{"d_model": 320, "experts_per_token": 2, "activation": "gelu", "moe_layers": [1, 2, 3, 4, 5, 6, 7, 8, 9], "normalize_top_k": true, "norm_eps": 1e-06, "optimizer": "adam_hyperball", "beta1": 0.9, "dataset": "wikipedia_en"}
Below are experts of layer 6 (counted from 0) of a mixture-of-experts language model. Rows are named router (the router's row for the expert), up (a neuron's input weights, with its number) and show model dimensions 80-119. Each number is 500 + 40 x the weight over its row's rms, rounded and kept within 0 to 999. Numbers have three digits each.
After each expert's rows: a language model's description of what the expert responds to. This comes from a sample of Wikipedia text that the model never trained on.

# expert 15
router:562446505458493459446471480544443439525510480544486496520492517521446492524477564548487449524519512492555535569527516461
up0:431531531511491511531519466496504432548524551485566592475493493453532479466474542474454526597453456487482497476487468524
up1:522532577453446497543469485489464535456486580461493485512487503490515525478542510461532517476536471546414457502437477565
up2:509491531506483503463468503511525459536530441509501484490470481545492502491467475515577488422508503493453515495482482506
up3:459469549486517539482530487477495449484482470526499538503521547566550480479563445520490457437485504493525512529554483584
up4:478555499494486536486510493478516486478563517433483500435415469410504574538510537524473518466568531540490521385509481505
up5:510491553493481552497436462465546460582539526521499470537528518392500573444532488452492505403506480539489513493525502537
up6:547458475444538489511509491495487491568511484502561464555478475510538515453424497562448530632464446472506521491481435520
up7:454473505508542460587538482413489582448504505514482475494527491492499531492435440474545498434476533529510419481455455477
up8:519477532528528552584533529485496476446509527495515568484544544493474527411552450476458534537498473511534474511473522517
up9:525478463509536595558506460478494562570463487450480478511500471364512517455531507596512479446544492470553488498468438518
up10:507541490473481569496440495499518509523509518422524497548568469488503474446616535549438506503539475482436513517510486506
up11:473553531503551506477459436444531514476491484532474580521533482508531520510535471476470502483511443475444488509494504506
up12:460514515511572554530488458481483528521461524453538484571517451435494540489542533536548518547452512453551515467524485514
Leading spaces, first digits and currency symbols opening numbers in tables, dates and results, such as 1,18,5, £, $, 1.88 m.

# expert 21
router:502511432421507489521522522533538577519445509455513443490433478504529439413479543518467560481480497551507537475507500484
up0:460504482488482514467449434493459503579493613383460493491552526457499485506471545565438485480530501509477453510457502531
up1:508516459438457475549454493459472518473455482470572502532516515541493565487566551530519523474443444539554429427426493546
up2:565515494518451481566462465508497483453464560500550522531492515539455465494512552480489437518447456464477493486460447521
up3:504559552483513512622419549475469460541541488459525510479476556538495489516488504428500458547513511482414485500453490464
up4:509518523534515486544507439538566537502507587511509477456475495512515541420531425475507458464459413483555537414564543545
up5:504465501578496549577517520461488469563488561491479508442500539531565477483531505499536510494455512514462526479539481537
up6:514468502471447556488520517510482492547479531495501556460490515525480540510537505585561533514486558508602477519514467504
up7:448520460504560472553519481506535417483562605440569462527463522428478486465429551497476476538489436503489526448451410462
up8:490532494564499472552479518462497496537461516478453500563532493520485473584449557471514478471491511519452520555534453518
up9:495660467510482597514497404512553470600490578479472523470457541507420513506538523439452493486542482473480484504487502455
up10:509494484591459466520509492441525459553490497557583419524522506489458506510558547517504445547510506517535498501569471496
up11:521552470586491472449429512454459456558531503530530525555432432457486493492493531449523470557493522533444523523490497515
up12:563525469445403529531466442469477557579507542499565491504447448454450503511476464427528480558517615493471449464436494522
Month names and time words introducing dates, such as December 1970, since 9 June, In 2008, in recent years.

# expert 7
router:516586567464532507514434469507587537541472547512478516542512530468532535517498469530464452575466442513572528529448480531
up0:483434534467504589514517553492521445439541499462509497468494448459500485568496504440503414438537450514492484541612492528
up1:493454475466500521446566502451530441484498553469479470504457532516511518466600581579441562504556421523458550386478470496
up2:499495513473469424514476459562464492575511500463489596505546505433475523461534485526498502508504484520555477540552516605
up3:457482527432495450543520456551462435495501555461571425435503461465497524542488495500470505534535489440472485519529501506
up4:494477448492551483531490536496522452514475564468489510541438541613488504477506422524513484493455505512504547549490482468
up5:556489525495521514429515469519503467462538460502498467580591465563421533492496494484502500433540474571509504499515530512
up6:495486554458399484477568508521488488444487562467523450458470497530531506469455547507520513443519509479494519522489529451
up7:562517561566489448473534556465502420452516513454515588524472450558544558508455522449486491539522530480440475554459507519
up8:495517543587476473489527537503514456553467505576508520455430542391531514521592537491539468470480483563456533515441421503
up9:486434513466488517551516513527464496521499409537527393510472451481477499521544514457493505514522519463495540501505519560
up10:487566509561477484477473439505476476445442535439516491447411478545489469508549545503428485492473507533507459435495588514
up11:497481564498474525496502451503515465497538485520525473475509547482448518474461459460563512588488496553482519504485602478
up12:515515445449488477567573483494490507524482549427541547477476556518531553550528576491506522525462499515531403468540429505
Short letter pieces inside uncommon personal and place names, often Slavic, Arabic or Dutch, e.g. Chulmleigh, Anzar, Umayyad, Stasczyk.

# expert 22
router:487434462478461470490544444552491538431466460533560537521435531503475457573471538520582478425493500558391472458500476573
up0:501504611466548494466466505450503457628479498465486573505499511491491475457517531557488480497512481497540425583519514558
up1:439475500584508438544494501491513503468444578530537478425517533499524492455550491511535478559512502512435508537504467510
up2:508537497542445534607510519449498490521565519490526456549507519496479513513482473549509469504494466539498462507490433533
up3:438531519521424509507483518460541499493486466500518579445551461507498526556461589482488491485535453456518457468448494582
up4:498475474515504450494499578520473506505497527417459413549462428499423459494541558496455476503482467505451524563463447502
up5:526482579449459406515490474537505455542455533513526572516527505452434503452504577516456490504491530535528475546533528510
up6:443501483519475487518501505552495502489495555513482474434558548565443424492488550510432578536458479528534472581545570523
up7:475580517558509557526536481495487482501455576513478544524593427566476475472466525533514502521517482537564503527533478562
up8:404499512515514495460468501556400499487553493522545495560528476478491531513572488495469483506524516523455473455560515490
up9:546493518499477472517490475501529509485509514484475582584501559514461447471448550496463447497519487550535567455522512451
up10:539514527506453522491451500432465500476543477486505523573487476422479498529509527537510488515590511508527544452516557482
up11:543471501457561442525477441460545524507471532462524529467520528492557486557537466525476478502540489529452495506448533569
up12:451582544532544517490503434484498448478561581518509567552500546505458515556474441503515503587566448462474516466548456471
Endings of genus and species names in biology articles, e.g. Melaleuca, Staurochaeta, and line breaks ending paragraphs before headings.

# expert 2
router:484508487525524458455552571562560472513428455547568454462491503488558470508489438431482547508511499476465459512493504557
up0:538523507496528556505436489519474542503487469556534518536484412448497514467499514527509433450470551568431511454508468489
up1:411543534487578530458489539453533492500514461502516485473510479510395537569432489499454504510563439495543497427486567483
up2:485561537542561498475510542492560479596506479484546473424499515507512479460491474509507522499485528542551539441515443476
up3:506527512430393518535539533478524463562466550490515541493483439478474611506489497493449485534502525503477563483521413478
up4:482480510545417480497487532510518556438552491538517543540567504540502489486553543512456497459497563538495469486495454539
up5:465557474468434470479450454492542444535491514464553465523519420493514520507465487484477484450439485478461460469481515489
up6:564519478397542501518490472476457560543445542518542452530558481546443485456563529514450496539509498499500466448521522526
up7:543470544487500513532424547436467540551556509496489500494489422492492492472540491534574496570460495550506495502420482502
up8:495530485549499421481526422485497520556541502484473551534511529517462509427499529525492463549472514489432548507507425469
up9:529455473478524481509555492450511581494608500527487490475488550531509512503516480478560494477506494491533466437512434555
up10:439449547513459494506459479470444493467481544447516564541476533402446571582458492438556468529465534518558438434478496507
up11:503417505472530441477484500404472595502502492472484483510502540513540531418478534539482449494476466456482462454553530465
up12:506570535497336531498502497527427450574546513492493514529466463514495453457481512497422437549497586576489502400468524458
Pipe separators and line breaks ending or starting rows in wiki tables, including |---|---| header rules, e.g. results, filmographies, election tables.

# expert 3
router:505548441489422495557425513518435439546532492532450460500495483471426472485444553529492530474486546429527520494564452564
up0:453472500573445517470463469488553417517528520549470477489564509530471512511567473494478416471533462466550475534503486588
up1:401493554579523519472517565575460487484518483511481498521522446481486494474485488464482475492438452509436484520524452464
up2:531500544512437507413502496515458484519450538502526425511538437491470490469503484513565477474525432538480490516563571508
up3:573484551444535516564478471453524464506470489514496474524517528491508479575568471466460510508484477517570487454509475416
up4:477445498506487455459525545532556469507586533529511492536478498555551560512504459500540500526517449502440480537453525502
up5:562532470571462444496527536493465481559528544505499487473511572484482515519567513519537497498458415494525485511492448508
up6:485456587534491437514449481509530467509481498454498481500533481530576491427501495481466523518491550437500458469509434486
up7:597474460539434510539578513458521484436514485486510555541457491583496527516531473463450518500527528501410500540459470494
up8:475510488465442539545521513553533547526515486458495447500533529451531515494449460519450437520548468442485553452494500438
up9:535455539518451507485560475591467458543467519505482545493487481534510470528476478467478550539480495515525466429501519532
up10:548522496433462500491491458533524524509583432547497464509429488531453533510506542490509498476482524485485527554451483440
up11:446503526516517406540464465524408472598538504518516494470495451493474483502525556484503448501509472454471578496505523496
up12:567467497486462526494548518474582464476503594494459484480500575497526536412562413559508534588481511506538424567440461441
Articles, possessive pronouns and possessive 's before a noun phrase, such as the, his, their, its, Tang's.

# expert 31
router:488460597524533512496502558480435504546532503430536565462513496477556582414539479450505527509529500479459542413519519510
up0:546521534472494464508465599551481503534453547529499471468508516466467441467567530488444539534453531563463472504502528460
up1:471434468488532461526533537461486469518446543536519527549474533552513494467463518591519380530488497530456462481517467473
up2:539527653515494529477504498411557497443492482498488546498528555512469435518519535511428505511530484497536491495461460579
up3:526550462594497493471545488517463455478510450600581523444546526419500523544519489507540525491600500507464478489542420547
up4:523516563503390469526500514468509472491515507549572599475477472535482484547535532470526470476427534493514506514471505525
up5:515527546473503425553484541537565435434546518501518438491473501532460496578487521513478499548490524453606496505468475583
up6:504590457437497447515482406564541472551509481512508532620544505405456502461529493511483515459422477515591487473439539550
up7:519498568432441549509484434496529443546496542479501580445521508523498496579485500492488559501576461494439422400523471454
up8:532517469487489475467457506498423478487491482484585542555441493495478440539476476489561442534481465504531513441488419502
up9:480544552531461525535497418527468498486458482481539500545537577505509516593508500520424460485489539498458490422471543488
up10:493484459557505475497460463524541539398419453523480465502490521530553478513449575489426524478454533512555520519568456594
up11:508532446532478479471502496478513491576432442475500552450458558545412496691485461511510453479586497486489477446562487450
up12:430487494512502462559415522461488525534455509524576521517528576459513495489479506515420519491503496453530507503407431502
Function words in running prose, chiefly of, to, and, in, with, for, by, from, e.g. "projects with the locals".

# expert 5
router:489525503484536458503500539450552493468536503515536477446447551559421525488511514475443515548524566433542538527510519465
up0:475565507410497509473503464484565452614565531473490520507491468506487625476468460537402511437576561461458479503492480487
up1:441506532499536519537476486480456485537514485391533510558485407535532506510542520525534493479566547517375471513447437562
up2:451430510550467447479504499529472472512497568511445495555532549496498542474486484501529559506492407552448526482472576463
up3:475472516504467449434533455472552478544533474461531459509488445444514480529542522548505457523499514509476447524515461509
up4:467535581496506502494488539478420501468427496419510518506454500449397488553467516510527374516467547516489476517485471560
up5:535526509527501497465473524379444503449462547420515514503480510571417525471501446501487458546492542457518438488458434517
up6:495602539503509486531469518486530525527427537469537534514485535553531539537580493449485471522414528504515485476531447527
up7:556503493457501465464453521490482424526434515485537560421523495497434555484548528528493498556443533514562474519441493516
up8:492452476428509470472515425463535530440481469495516495501472528559471507415436506598474470469521485474538435509394471504
up9:517563483485504553501468524497501460546557577454489491449496472443468483522483432520460477552465448530561495551466469530
up10:518572515488461514490603425530468497544498489455451604599521499481530477515445446514470469418489477478537421476507472538
up11:462547567533454489408439461492490498555526485532515473467466536488505547519554547493461515491553508496530397541484588499
up12:537497479530499568505518408438513503567452455480490484534476499557483489554441408534526440481526544521536480475505419529
Separators and signs inside numbers in tables and lists: thousands commas, score dashes, colons in times, plus/minus and currency signs, e.g. 2,113, 6–3, 9:50.

# expert 11
router:492522510456455461527517466467566552473543489491473499549546506477513469476490470499513453423498559502539446551517479471
up0:543501481507470476520505464528480465504456538492454466462555538448448497424474439502407592534414541493555416411511499450
up1:458450435447481538552510510426463428453510464487536514485558500496498513547492496522481501484484560502512477468488533521
up2:470511501440439565482447500463433526494503542477541422492524465504498576457527474504523460480518561419506470404509427541
up3:570526563527477443474536540479520468447544471446495559390516485501474507477503520513520493559496449509464457554469467508
up4:564568447527468531444437546473480510557521530419466571463513478481513551418445506529536525499519412499588482566500461482
up5:530469482482584433631455517414459452541492463467493542524480473578552529503623549534510484478525517490457509467560519432
up6:476532503460531519467439498513475557521475441474504490513549489512463458488506557502497530503546454471453465453531510538
up7:519480543466440535559479554473522480475471491462494519478521494492503487410552460475458547479491470534524523525582498477
up8:422572461476449611467480520491540485490506542487517512436567450497529535520430478519490491526442446472479494498488508529
up9:406411490535517515558508551507428442507534442427527500469503508475491498559555542469444521506427518600471527484458497453
up10:551526490435516484591573529451483518522495582446558504535525503474534543519508472544576426550461517559546421528540430551
up11:473516522540539560555505463500488449511540536470545441505523553504493527468512507504444456546523529524515529455419541461
up12:496491460523441572524464525466460514549451557463533539438502444589474486482464520486528444493492500485521444480486544504
Capitalized words inside titles of albums, songs, books and films, often right after The or a quote mark, e.g. My, Love, Lost, Dead.

# expert 14
router:468469452545519473463430519475448412475575485520562417522522482498595498441529525463525451543395514502513456551469548592
up0:512494501527535526542542447522425389496576523502489500394435473466547603542458505501504491525493474506494435493508509522
up1:529496495505494515505502497531538488537519510565479506579524576504412520510458494545540480570543548477509462560454484554
up2:464518545500454506532428483515475509503525574487549592510546443450471504561559459548543588516492522515516497506526509549
up3:453535582442499471544552480480551426471487541469470509520504471546499536539503454519528485472498514516468477415517473409
up4:518532508494520519531553464571441479477531492528508524521483407447503573477522541491533542503477495456507531458505484420
up5:469508526563470514510485460410459509477518480478489484430578492440535470437512502499413414453504394526404507456555438448
up6:498511481417488620509528506543556508522503549462508535541502463503471466458549470579512565541497488578470503509489464405
up7:505552540498498484566458496520519544506461497462494542481483507552485561562537485507407469511473487551485431445555518500
up8:486516538465495499524456476422525461463518477511489463569512527525482521508526487503544440491509487523502545568480551481
up9:468551497459434525509525497514518496516531631523538500472480530426413462482419486498510549453514569528451586398533527517
up10:459539511496491480500473535472509547526507517460563475479499475543464522585534603559569482506450494479589530483522481461
up11:472436509546495552453454435475525556489524559488508543459496510559540547433540505515547530467561496456486538494518466523
up12:479603575540428538520537489500496448480546482526427552509524502543451528537512490515447450524566538588485515466541488490
Second or later digits of multi-digit numbers, often scores, dates and table figures like 62-minute, 105–111, Jul 28, plus spelled numbers such as seven, nine.

# expert 12
router:547436462491423533487526511472544566486400499520501544515542497546525501508467483504511528529512506470501446532473461499
up0:475479528480443528499517520443474474500476482547513430516502511495466501434585517477487590564467500504506448472561514529
up1:483519467522478548557532507497499478514567505420543488465519515547432508465519484524418453471470503533513513512484522467
up2:502472517513572466557470487455512514538489477401552482477517527485540512555523480570505497468528457526441455509531490508
up3:553494548601503472501521509489431523491523574502505440494522503483475467477539546573454518429487484516490523448552519502
up4:475474509491638610529453553564473510580454511530469535471537508431483596478537549547462411569529481518535443545491484421
up5:460444470531454559476416539494436481498485487469476482456466476500480476503458516502463530510504463481468512481420546560
up6:438456552533490500456505531533487482480583501540490545525549505556514438472511495476515486483488529560511487431483484552
up7:518484510480457458561498481424495513496504448533563503525598516466428480569502479488524504555475469483468457529504492508
up8:492487440487449483450520451382517414530521507527468541540482540459480464506534543549498462564529457475395465538430465526
up9:538507415538486504415499549494522427541478496513476588420467523470384534504450555485487466485476507570503572508494475495
up10:540509529519500417561492506525473513481431464450526522468540509508520416560544552554533429536522439488557466499476402441
up11:506535474469429460469494506492506472466477526509506567497489501515475457404522517542448539537437438548525517407500588475
up12:509476504428419513500493428522527487520480537504512527531495513518434497503543476473484520535467388500530463460462561529
Final pieces of foreign personal and place names, often in lists or tables, such as Karsav-ina, Kwin-ana, -ić, -berg.

# expert 29
router:449456456547507495496588597410488494458499437543469440481449494513472543505494481542442539573493420456473518565447474425
up0:565513515526542569473473506503548435541456468433534470508565478480486527558541479538507477501457531541542439487566420531
up1:554500467474477486530547573501476482485527566499537467511511507498529516478537477456455532547579462503504528563448531474
up2:515553529403457446409498466466516462540454584499466448500504503554466464423482498483453482473425450460509508488448515505
up3:459505497491465551464556441487557500565552486473509538409540525493486428497529519474503524521498498512489541466542467565
up4:524488483550525564486496520545522503458480494509508501577456540506411565517463496550531492474530524557491450497509460599
up5:529485513457458493505540551371422490502600508453499547477530465477526559568543460410481479565463506494534503508529509503
up6:457467481529479556455550488474524483504546478445511531513508489503425504501547510520493474571501466512517493520487539540
up7:489531587465479531574526517478464492491572523470452497495548501483484502505448457533517479521483571470405542510463557492
up8:457554518445505538485489468519534493426508501515486449562574476577509580504516487511520457455471485466547512556469513506
up9:489460506556514536466492508486462388560552465443550586514536520451510503562497501508526464526530419573505486511517436502
up10:527497480595472602483565527496552508478548478467471517512479518526432500457503539581479451532451468531470474398510489499
up11:489521540552397590495532497514468472550451500501486459517542515530511521519489521432488497498504547447544501454514497571
up12:478474541474496482475466496470462517518522516505567536513500463540479552582568497513527492468454465501535549476564424494
Main verbs and past participles right after a subject or auxiliary in narrative prose, e.g. made, used, held, became, played, moved, agreed.

# expert 19
router:479499482562462492449481573496463500437473494513453552512485519447472448475433559519517499505473484544449477463505491597
up0:482519573516529497545515482514508502524514543481540528450440473504529498514497532514449400486492442446502520526464493450
up1:515547562477483463482505556442528409477556550510445527466482420528534533542535486562523482512588542514483475434538413465
up2:529498576547498456461522476559524415565538426451573453495492483460564584488527567479442576505543507465522428472465541500
up3:516448454511414521526495531499506444528474550484505515506479514506459503446546559439509570509479484484481491420495425506
up4:518506466522526523501537455425485498563540511436494444539512480508397506495504521446461437464467455514480487471478481527
up5:510498575480459450524478482492481513513490570464574489526510546575454545523511486531476473447476492529496453533496459566
up6:429522435497448509520463494497527467508493459444490531529426551550513501530508543523573454519498508443517471477456508485
up7:542483503554472496436540525548533454509543505500550473496498491546508524474435552536483545497497511461471483524559490569
up8:595482472458503475524499465481476460525549511539546544490567445492503545501472516530508541485508397520450538523581504535
up9:423503525492496454453470463490464513512465458465478503427569508450487527484558492466538448552531455501490482533510490452
up10:553495593538466439464522500444433486450492594483522542498507518513461532424502500536437444481447457439440506523493545491
up11:549480428431465527509480469421473487492488476517495453572463506483569556480570503467501527544546527476472458520454456526
up12:596512513444499567514505557513516487562547492512504505572450607465503471512470422521438487544412605475506461424513470580
Words in names of institutions, states and organizations, e.g. National, University, State, International, North Carolina, Syrian.

# expert 17
router:477463516509510519425526468510475449472450495479574539446518536498485486485491445550540523490489559450516403506530489467
up0:598498535534436451516468504551540464570431518468487454435452466476506560582542520557581464529484490515462569483591475521
up1:466505504539484391430565493486531474589450463552476434510447524486459519577505445454533489503543491434538490389473452457
up2:515525548485447565490510464489449570526504506525497498562512495518519533548471465538454501517503480442504480538507445537
up3:443488511470489421583502535558480524500507444525533477496498510439422485525461569440488406545436551488481496434582523559
up4:478549566546516502500532462432544473509504544479511458500564512518475499475463437558495439496430494568500434437474524449
up5:477569501476515535577497476469527459515529540485482526508488464505554546511499476439513465483527461554465477518440494506
up6:470591504481490532495433526546531514540517493402396584562489480511543494525599509568554504520594447507523519520501547475
up7:482456520444509472547488562472440524556550473488577533499579429442511473517534535486481421503469535569474530448426456489
up8:470539515561514499478506548473523508556448500573517549526475542459472532529504467508442468493512503497531526456469468508
up9:459497439444506468490465553507398556586476552469494486502536532480519480458450538533474447494584485531451462540462441464
up10:522537515489394537624491485490470531505506512421534560504571474541476558445495495548460489518485483520558473418447501547
up11:475558461514479432481471486515561542531450490481494464490458469553422428468506557517513480570556451480435479443517530436
up12:490446515563443547454448506455469423537504505497438496510501513521492492511478526454523558461419540579612518521534509500
Periods ending sentences in prose, plus commas, ")." and '".' closers, the following paragraph break, and clause conjunctions such as however, although, while, where.

# expert 23
router:471486471519497569586556477491513499551439469469570514573495569511562502452452493482571517570503475494439462483485507528
up0:480474470518497532539550499481459434480445554455514519530408468556511542503506486498464533470523554504440475457517502502
up1:462564554498483547460489515500542507550616551507563541520539436506532551464497579514443508491417480525594518526560535474
up2:461455524474512546524547550529497491492510510459537548507536482439512482494505478522498501529478481575517470530485465463
up3:498501545534543497447454480480476440494492482495553531438497435517528556457480532473513409462523543481480525438469496522
up4:501577569516479484456490525563453531553499605494542507452575478449464518521505555590491532519540502531578488539559424446
up5:571522513494391492561468484447471491514566509496516500418548528545486573454471528469442550599546487481467472571496493511
up6:507405512545504511514474479449405474454516510460542539532569509514459479483481466521494518461503479482488513438474472582
up7:523541633448485449458468489476469479487460500525545471477489489494483484485482522545529462519469568494486479470500541440
up8:496555520545485501501475468497498506412513533447560485505558510418449483458576497485558513559462454516506482432536487487
up9:529518627484520536511467579490493492534482537439476514526536483438444564454532495542553438546438462425503449470551501421
up10:511539544479523478484458499528506464480486498512534554522440497489489538552573609524485499492504494463530434522564543468
up11:473506522523532461590529468451484488457511533483496448538481469549460501507518521505501452478483510487426460486459411587
up12:468530523427561554517535539448438446518505541483549484443551462497542476472462489549514552563477501478481540499520440487
Instruments and roles in album personnel lists (guitar, bass, al-to saxophone, strings), plus country codes, separators and entries in sports and election tables.

# expert 6
router:496512495538422571536462465535564540529510460583476507451499435596538527480589543461473520517513526537496512449519581510
up0:465514499456456469541491520377475460536507506510574531469479468447492484508447534473477547518425513479484513420529457542
up1:540496447512523451509467423508486509516466519512499459485480437555454527534480501486500451532511514538568484457463504552
up2:473536547476549451536491453422531499495539515504512510534514462484513505598452530572513470542459499495485527483454529488
up3:493570510489448558500478493515512575484515545456516583441540468501420465487549509509424447510514443545485485454488591557
up4:527547512531524499549510486538527524514441455491502633470497404469518525517493448487497457531462478556519491512506487494
up5:527524512502507512559529521464495511528492491545525462537539413517509481516511569521478500564527483492478545443509457482
up6:497495576471516513542498531438494486510484491530512448538569440514557527501472425513578516543478533506402490446534442512
up7:470511478546448519533454452512499569451488471493501535539465505512466519527521445487480457552556523486478499491532504567
up8:482486484541494528498494534544441457596453546530453553552440510505465534439551544501470478451480470480510526474492470505
up9:479476477507529539525489471514457464605458511500547442553469444529472515441539437426439464528539521499598511587490466485
up10:431504498515443442579487480446448483514466546533494565491446487497486525489492499493458470547457468557451457528454458463
up11:451531574485490500566514455454496482571444528492471474480538577444391445500500443487499532464486427440499444492455493479
up12:559554505534461507432518482522461491452523520510482472488524506533509537598582520455521445495567540510423497536445482509
Country and region words and their lead-ins like in, of and Country:, such as United, British, Pradesh, Country: India.

# expert 13
router:528490526484504495525494497495525573471556557547516515511569532476441510473507485505480430519474445538468495469475545531
up0:528498564583509484474498434511497518454520527476653447436498564410468558476498494514453548564464549522503468485494456520
up1:427552593525523485467529515535556492473570619510530555498490492418465518440516513492492462545534548543477477522513494539
up2:530490470542517428507436538452455463510527462410527490511501447461491498445531489509507453563504507502585480486445500476
up3:539459558439501587359560467420448489441476479404467494528503456520411522524467447562449482478524520510476451509468489586
up4:514504554477413515544441418582497508508512475520505542489527502531463499461541541488479454502565425456523448507522523523
up5:438512493496490522519522520470459478552495551508499565522540557420471487471544583557482503513471428531529540472503462506
up6:488539441471451500529495514428467492472540501526560510488479416473483522506542441541539533598475473462530459493443469498
up7:514449508583545548499487429455489453493482441522521545453502468477553480503446526525511465482499524464485555473433476558
up8:458525480470523467535470473500445477490478541491572484447517455465471476542509536499450466450552470436468417504458557498
up9:520565460516495536472477443525519526541534487527562505541486465469472445549498502467494478569488427552490520496453545508
up10:486461545542521436517485524526526451557604423515549456510536525440467521473519488540556567541525546537519497515508482472
up11:464448543500498456518530473521485463454515626527572558466486474492463544534425478474496484448522507567408484465475499539
up12:492495429488471504466495518541424484530519524516504481487430517560453547438578519506507454529478465506534508553541482502
Periods after name initials, name particles like de and Mc, common first names like William or Robert, and digits.

# expert 20
router:468608527498517524521480465451537516527539492536471488549566535535528542495502455537482504458505466500432534455535465493
up0:531535449590516496471475563455485425503512551454574438540517473529537587490577490522503458512433479489520503522480579491
up1:597532480503483498451543471540501516528528526550498508472563529485516534496439484569504528557523547567509484469563436477
up2:480455455531479428439533438428523423582426586527491563504365469509495481414496539528481446500517467482461447522538443486
up3:446452515538545486487518452480531549542504539549537534479510477504530475512524603482483489523485412494516487519526447513
up4:555411454542480512535537533466513500519493479493549500468480533441470519537488501504493436549446543555531509502500446528
up5:497555487488443471521505536437482510482545466460486514541496535496501532480523541532507463502466427497456513487477505512
up6:481497561515440493503483556465428417503477552540489571483481527503433613472511532531508502489510450476471440489441487549
up7:470517518538472523429580514510509450496496515493529550564514432482443491549502499524481471515506452474431522520509528536
up8:453517492528477459561531475431514461546526523452535493502491521452511528447584481449508464467526504532434552530491373544
up9:469499507557546499456548453463466482419470555491521499445494433474512609443500577446534567562512490585501447438486554589
up10:581600449523507548505469455526526471545537481519482512436509483535476525407497499532479490555470517533489453494496487429
up11:514498474435529495457456492487524528423494522505505485473545505537443530507484475477506444506510502444499443530527489509
up12:525513553500522512445456523541514515486500550503493499481493481571508556429482535496354536648452449565460474492543387545
First pieces of content words, often adjectives or technical terms after of, and, by, e.g. Psych-osis, molec-ular, card-iology, political, social, Roman.

# expert 26
router:495559523451486485501494462530527425488530510502464476486526419452515524454535495543516511515510561568524514523536520513
up0:473540575498541512579510420497416463501519483442521524498555522395395515537534520537439523502489490508536469466461504499
up1:528574480551500538500490495464557466500513523448483490542490464493516529478506465571483549524543440485436465591514438501
up2:455484479499475417504502514465514456491545556542532464508556530482464475452488481519455492473466494520442502460470498499
up3:461487452523528499568610500521487502526510503521450549515463544426495523480528486478443468401521467521499545487499469513
up4:526537455552462458486513482451502491496498494463475496513544461483481522468495468550476544506565472537491532554475519460
up5:467435562439479518571427510482411532511540489441498566436459479515498513495468527478510494469467541510529443490450473540
up6:543441555433442498502513474466501541538519525445509485653522551509501541460594470474479470516526433528468477492533516431
up7:520486533487449465538421520480446434527492535435536480471539462505455509433498442549519555430440528406482458483458536519
up8:536534455560519480458532533506455448468475551494519502522602520484530500420549532505453482581469486483520503450514515430
up9:543527477566514548474459450484572507560479489502524550448449542482525522512584544538487535521461449527459498536520441502
up10:556502558547486540475496535535551537504482581483473434564518529532436564485560526561438492523493486534528412456482404489
up11:413598472511448423551453505497509521468566541489498566429512525479520547484494517509498534542622444515425555556489459478
up12:509545532466519471501519476469561542489553531530500497617446442417478580474470551500542479489548487407454470494518493547
Common words serving as first part of compounds or phrases: out-cast, under-lying, fore-head, North, one, all, head, top, back, non.

# expert 1
router:570491492419497499511518522509476455499499491450549526564514523481502534504518489465519532446620526581529444495545539467
up0:520512533528471466422500593538546462470530548504575522524519557447525546488541448469490534564543486509461577522518490471
up1:461521503499546509552515496464521504513493489412472483496498489583497459505541498515456443507529487565515543431483413492
up2:478461529549509489521452549429487564440530551485447466454527479532497504452544543487506528523558484538489503520452524544
up3:550503550481547487536481568526482576519517509496478482409575492478482470523512552502477478493454467498499499504508521478
up4:547426448485415491604519502484408462590457508502503481499501501563529552612570553470545527503458498560536458519521495468
up5:507469485531419524547424472484473512530429550469581488538585573541501486527541525518477553511512454469503494472522422496
up6:558468544517484563546462458532463571602502527508477507485529485506464553517498489551522442484533551562490466462483509469
up7:536539573538449569518472539458444599504503489477521505516532559397462546483441480472520552567465530504442474515489506483
up8:503480527512441498520522488511503471467523478537443523476527539538504519531515479522551451457466521376477488557515498556
up9:483547476455448452489503526531575511529488513510512527497526541504498556511487542459528511526545579492448527537505524493
up10:508527442528410404585541537515521507518479559492512551463428511501434507447544516470413501511532473472523483426576483482
up11:522501523514489521556529511538489477495587506479553462453461526527506494484522540522549492496522498502539518566446491541
up12:517461511576466543545466490508461407589545490494579430543477533485460545450516535522445532530456466497536449470471468549
Line-start dashes, table pipes, line breaks and heading markers in infoboxes, lists and tables, e.g. "- Born:", "| Preceded", "== See also ==".